From a checkpoint of a small mixture-of-experts model trained on Wikipedia.
Size: 9 layers, width 256, vocabulary 8744, 58.5M parameters.
Below are experts of layer 5 (counted from 0) of a mixture-of-experts language model. Rows are named router (the router's row for the expert), up (a neuron's input weights, with its number), down (a neuron's output weights, with its number) and show model dimensions 0-255. Each number is 128 + 24 x the weight over its row's rms, rounded and kept within 0 to 255.
Before each expert's rows: a language model's description of what the expert responds to. This comes from a sample of Wikipedia text that the model never trained on.

# expert 8
Description: Inner word pieces like ul, l, rol in populace, bulb, simulator, plus word-initial pro, inter, al, and pipes in election tables.
router [101 142 145 158 178  84 163 150 121 148 131  85 128 146 134 146 101 170 113 182 142 105 132 151 158 121 143 113 136 127 131 111 146 130 107 135 120 116 104 105  99 131 162 120 154 164  94 134 119 132 148 108 184 104 123 141  79 139 142 131 143 121 115 139 102 104 126 140 137  97  93 158 118 120 119 131  84 119 138 102  96 130 128 115 154 132  85 130  70 108 140 153 130 135 200 181 162 106 163 188 145 131 121 123 147 137 141 146 115 111 117 155 127 107  95 129 100 161 124 115 142 120 143 111 148  92 124 134 121 123  87 142 144 138  80  99 106  83 138 140 138 153 145  91 160 179 158 129 163  88 141 126 132 108 145 116 126 113 132 131 123 122 123 140 127 121 141 161 157 112  77 116 121 112 101 127 146 112 132 151 107 118 128 145 151 141 134 110 137 121 175 135  99 134 131  66 111 135 119 110  94 134 112 134 126 113 164 150 125 130 114  91 163 133  78 122 118 114  88  98 101 157 163 156 136 138 105 175 126 131 167 156 156 133  97 150 153 100  94 159 104 133 142 130 127 163 167 118 140 114 141 130  63 119 143 166]
up0 [123 138 158 114 118 136 138 155 168 123  88 123 165  89 164 162  88 150 116 120 145 125 120 170 109 110 130 121 123  71 147 137 171 101 108 103 159 118 128 213 139 114 129 107 134 110 103 135  98 153 139 120 120 125 122 143 106 138 148  91 106 118 136 157 115 119 104  95 124 191  92 158 163 134 128 144 150  95 123 137 140 137 141 109 129 113 114 154 139 137 139 104 144 126  92 107 106 126 114 131 137  92  69 124 159 109 110 141 138  93 122 119 137 103 116  87 125 103 114 136 144 138  91 105 164 109 166 160  71 126 133 144 136  80 147 113 110 135  95 140 126 162  98 119 116 153  95 106 121  96 126 134  93 153 136  99 163  90  76 126 151 124  74  67 111  80 132 134 138 126 165 109 154 137 114 105 132 126 159 112 150 123 105 160 141 143  94 125 117  96  98 124 105 153 145 119 149 125 115 107 106  98 135 158 151 154 130 131 135 182 128 101 122 121 146 120 119 149 145 122 135 174 186 113 121 111 133 113 149 150 142 146 114 102  98 187 129 120 138 144 126  95 121 139 100  98 134 154 152 143 132 120 171 120 116 103]
down0 [168 172 121 136 145 146 131 138 117 110 100 148 142 175 110  59 144 127 122 168 143 146 120 144 136 128 165 104 119 172 123 131  69 139 102 137 120 149 160 122 151 102 127 140  96 137 110 130 157 111  98 111  72 132 129 104 126 107 153 105 154  95 166 115 147 106 180 152 140 128 106 148 128 105 124 174 141 150 148 112 120 119  93  80  92 157 139 112 118 112 123 133 153 168 165 123 137 161 147 117 119 113 130 104  93 167 132 126 108 130 138  95 121 158 137 116 104 172 131 106 115 136 109 121 133 131 133 142 166 138 147 117 152 124 154 117 128 168 147 139 183 106 147 115 112  93 175 154 134  99 104 133 114 117  84 103 107 145 179 121 130 154 163 158 113 134 159 128 160 109 134 114 119 154 127 177 120 127 149 155 143 119 151 113 150 134 149 139 141 144 129 145 120 117 137 103 161 141 162 159 150 143 133 107  77 138 106 147 164 146 115 117 139 142 118 125  50 168 149 112 140 112 107  80 111 137 185 168 146 151 118 104 129 126  90 154 157  98 148 128 126 135 128 154 149 104 150 124 135 137  81  81 112 151 131 112]

# expert 60
Description: Closing parentheses and braces ending disambiguations, units and numbers, plus line breaks after = Title = headings, e.g. (mouse), (repealed).
router [145  73 128 163 184 127 118 127 158 149  64 172 145 168  88 133 108 157 160 118  91 128 121 147 142 119  81  86 207 131 150 113 138 105  78 111 147  97 128  74  94 166 149 108 133 133 132 111 103 142 125  85 156 114 110 128 116  98  68  90 121  91 162 152 132  95 101 150 100 105  86 166 144 124 136  97 126 131  85 123  95  93 150 148 129 102 103 131 107 129 132 114 125 130 174 139 165 140 157 125 154 161 113 139  99 137 122 157 111  65 123 109 145 117 105 126 114 115 154 136 141 119 105 110 116 137 120 158 121 147 121 103 155 167 115 147 102 113 121 128 123 145 133 140 138 134 149 106 147 107 168 118 134  99 118 106 137 134 119 131 127 136 118 110 124 138 131 108 139 130 118 114 114 111 116 132 150  98 140 149 114 130 174 127 150 116 134 117 150 167 148 134  78 153 128  88 120 115 108 113 143 132 117 148 128 132 134 155  98  92  92 100 139 140 115 126 146 125 113 109  72 153 122 102 131 163 151 147 136 130 143 143 151 149  96 152 153 166 114  90 102 108 122 146 119 147 108 164 130 130 130  95 126 150 153 191]
up4 [105 103 166 111 134 104 136 135 125 112 125 122 132 139 101 146  97  96 134  90 146 160 132 147 136  91 140 141 140 198 121 106 145 132 133 103  85 116 131 153 135 174 103 126 123 118 141 160 112 155 121 139 105 126 126 138 160 131  84 127 181  89  94 128 153 131 107 106 132 105  92  91 144 103 120 121 131 124 107 142 123 120 164 142 119 119  95 181 143 121 136 126 104  96 131 142 159  86 116 135 150 128 126 115 138 124 143 144  98 125 125  99 173 110 136 129 131 148  96 157 141 179 175 157 139 134 145  95 132 153 115 127 156 184 142 116 106 139 123 121 118 148  82 145 145 146 155 146  93 104 164 145 161 106 195  62 127 123  81 137 140 113 127 137 125  93 148 107 128 117 118 140 129 117 137 155 130 133 184 124 116 136 107 130 143 134 146  95 118 136  78 137 155 135 126 103 119 113 133 129 147 131 100 126 107 102 160 114 112 114 130 135 117 175 112 100 150 139 111 139 158 131 145  88  91 112 162  85  89 148 100 132 160  88 119 151 201 120 138 135  96 142 135 154  92 108 157 156 158 126 156 106 183 111  93 136]
down4 [121 183 139 149 131 163 126 101 108 140 169 147 178 161 123 107 187 117 125 129 153 121 160 101 141 154 108  75 123 130  98 172 103 154 113 134 163 126 149 134 126 134 146 113 150 121 114 151 144  99 129 146 103 130 155 110  83 110 170 131 124 159 112 128 147 172  89 113  83 124 142 109 134 132 103 109 142 164 158 140 154 143 123 121 139 126 172 128 158 145 140 160 139 183 114  87 131 129 166 137 115 115 136 109 160 122 120 114 147 119 135 162 128 146 128 108 140  98 114  88 134 121 104 139  92 136 145 180 165 127 103 181 143 189 122 136 136 114 151 143 127 149 185 141 135 138  70 109 126  67  90 124 132 118 138 141 140 122 144 118  89  99 121 164 146 141 150 129 143 110 102 155 145 173 117 119 129 129  95  72 130 116 172 134 135 139 131  68 112 133 118 150 110 121 108 151 162  94 169 131 124 132 183 183 108 141 115 124 160  91 137 113 117 142 121 122 131 149 126 108 169 144 112 143 137 123 137 174 143 143 109 157 146 149 127 139 150 151 131  98 132  98 120 133 119 100 114 132 131 151 144 152  90 137 115 139]

# expert 35
Description: Pipe separators and numbers in sports and results tables, plus rare letter pieces like ut, r, z inside names and words.
router [141 129 149 138 136 100 174 119 138 104 130 149 108 126  93 161  82 155  88 109 123 115 128 135 135 134 108 127 126 156 166 104 109 136  78  98 152  61 121 106  95 120 166 118 148 150  98 117 127 151 115 116 114 174  85 177  83  71 137 139 150 132 140 159  99 104  95 128 103 141 129 148 164 126  95 124 127 112 110 102  78 110 155 145 124 182 113 118  79 158 148 114 148 117 170 117 164 169 142 125 131 160 133 104 187 120 169 129 122 122 128 107 113 106 129 131 133 133 115 114 132 115 115 132 119 165 125 165 120 143 114 154 155 135 143  92  93 105 148 115 136 100 157 102 100 147 127  76 139 107 125 155 126  85 146 145 120 121 132 134 122 155  99 129 143 145 152 136 138 103 123 116 117  82 120 114 151  81 193 167 138 156 101 169 116 109 131 111 106 146 136 153 115 168 113 142 110 142 101 100  99 113 123 113 135 145 117 151 139  69 119 125 123 130  82  99 113 135 145 105  97 130 175 128 144 174 109 194 122 122 133 148 106 153 113 128 145 131 129 135 131 123 144 143 135 149 121 132 104  91 110 101 121 131 134 106]
up0 [125 146 112 104 132 100 115 156 127 117  84 148 124  56 106 135 129 134 121 126 103 117 149 117 108 139  84 128 143 145 123 116 125 122 115 119 148 108 136 121  95 142 126 126 128 105 115 126 107 145 122 102 120 148 131 176  99 120 168 140 132  56 103 143 102  96  82 121 127 131 161 125 176 133  53 165 111 154 150 120 183 134 187 174 134 132 140 170  65 126 130 138 141 102 128 106 131  87 146 147 105 139 107 181 133 108 159 174  96 142 157 117  83  93 115 158 153 178 109 151 141 121 114 149 129 108 106 122 138 140 115 115  88 136 123 157 127 119 109 129 152 149 115 119 107 143 143 139 159  89 112 160 108 146 128 127 157 130  91 139 156 104  96 102 143 108 121 121 130 123 132 107  78 143  81 148 128 163 138 155 140 135 129 150 121 134 112 102 159 126 168 115 159 117 136 102 150 159 114 134 119 128 135 145 108 163 124 132 100 142 100 163  83 121 120 142  97 151 128 180 187 140 109 131  99 118 140 151 142 136 123 183 163 153 143 159 153 122 133 111 137 120 148  97  91 128 138 144 120 106 140 146 133 150 112 132]
down0 [124 123  81 161 106 135 161 115 134 170 132 129 147 147 139 157 132  78 137 115 135  74 138 113 126 111 126 109  96 117 145 147 117 119 147 112 136 141 116  94 112 147  98 110 133 130 137 103  75 103 112  91 122 124 158  94 120 120 152 155 107 136 162 130 137 138 118 129 126 120 138 130 112  79 149 117 145 154 115 121 151 124 149 104 161 138 115  91 137 133  87 102 130  69 136 142 152  89 176  97 113 143  99 146 140 103 137 144 153 129 125 161 113 162 113  91 117 133 151 118 102 172 132 124 159 191 169 129 175 113  95 169 161 165 142  83 122 127 127  74  64 100 113 126  98  93 135 105 120 147  94 139 151 133 151 111 123 127 134  98 150 136  88 165 129 164 122 124 161 112 101 153 118  95 158  96 115 135 115 133 125 112 140 117 125  86 122 114 136 163 180 129 146 168 148 128 123 143 148  97 158 128 130 112 126 157 195 105 159 141 107 130 129 132 142 139 105 120 112 121 104 138 120 123 152 138 173 128 108 101 115 108 168 127 125 142 159 100 155 105 176 136 111 150 138  91 155 121 155 140 103  99 183 136 110 136]

# expert 22
Description: Periods, quotes and closing parentheses ending sentences, often fused with word endings like s., ed., ation., plus odd mid-word pieces in foreign names.
router [138  98 125 142 159 104 147 111 146 111  61 149 134 163 134 135 132 174 176 140 147 124 123 122 175 134  87 129 169 155 162  97 113 135 108 120  90  95 153 101  87 137 162 102 128 155  96 139  71 148 193 150 180 120 118 147 115 112 106 154 105 124 102 156 136 150  72 156 121 134 100 142 149 139 143 129 120 129  90 116 118  97 147 139 127  75 145  81 105 116 138 108 141 133 154 155 171 153 123 143 132 175 119 126 132 137 154 154 158 107 123 123 158 115 102 132 107 152 113  97 122 118  75 119 115 117 132 164 121 109 145 109 125 129 122 109  89 113 126 142 109 144 158 124 140 127 128 107 158 115 151 151 153 112 135 147 116 132 145 113 137 111 123 105 136 139 147 136 139  94 138 115 127 116  87 147 128 108 123 145 117 118 131 137 114 103 164 118 133 103 155 121  80 151 117  86 100 142 117  93 123 142 141 129 130 110 142 185  96  96 149  70 119 106 112 111 135 142 153 115 126 118 106 102 158 171 168 141 138 126 157 193 133 146 124 177 168 134 119 104 137 137 120 138 150 114 121 166 122 119 113  88  94  78 160 112]
up0 [137 142 156 120 139 172 125  99 145 116 100 134 119 137  86 124 118 120 101 148 103  79 117 141 146 107 134 188 133  93 130  61 152 202 120 112 112 108 140  94 121 145 107 132 144 118 121 120 100 106 125 125 159  91 124 131 135  86 160  79 136 158 121 142 131 111 108 122 131 125 140  91 128 142 114 109 103 130 127  89  98 131  87 117 151  74 148 153  88 122 127 119 117  95 101 129 129 136 120 166  94 142 133 114 127  69 140 137 119 148 123 107 128  90 156 134 101 143 118  73 137 130 132 144 147 105 123 127 104 115 139 113 123 114  72  71 141 170 115  75 121 143 126 130 134 125 158  76 105 152 133 135 113 152 119 127 174 109  85 134 109 117 118 138 143 159 102 180 121 136 173 114 125 123  91  80 139 139 139 131 146  80  95 131 163 142 112 145 143 127 157 129 151 157 120 102 139  78 135 130 120 116 109 173 108 115 143 140 120 135 126  98 112 109 133 130 126 126  74 143 107 153 130 116 106 129 144  99 144 102 131 132 142  75 143  90 132 153 132 141  99 100  87 138  85 139 122 122 120 145 101 107 178 102 139 106]
down0 [146 120 184 116 132 129 142 130 140 117 116  74 125 139 134  93  88 129 132 129 136 140  96 154 103 157  79 136 136 201 159 142 137 145 118 132 128 153 161 106 182 143 162 145 125 130 124 113 114 115 125  74 156 146 119 139 123 106 128 145 138 146 158  99 142 150  99  97 106 116 138 151 120  71 143 110 137 109 139 147 136 141 170 134 100 121  92  92 144 157  96 115 121 171 147 115 117 115 140 144 103 136 130 115  96 128  98 123 131  83 175 117  88 136 159 133 140 123 125 127 144 129 153  99 135 106 131 102 139 131 112 110 165 150 163 133  82  95 110  97 118 130  94 155 105 175 136 142 102  86 116 123 127 132 103 130 134 154 114 136 144 134 164 129 114 144 119 110 146 126 135 162 202 129 147 144 133 111 124  79 132 127 112 163  98 164 104 119 137 116 135 149 119 117 113 182 139 154 123  65 139 138 134 102 141 100 141  81  87 119  92 104 149 178 101 148 149 121 110 114 102 141 133 136 101 100 146 136 131 161 116 119 100 138 111 127 129 138 101 197 122 150  82 139 157 155 123 160 115 182 150 159 137 144 135 120]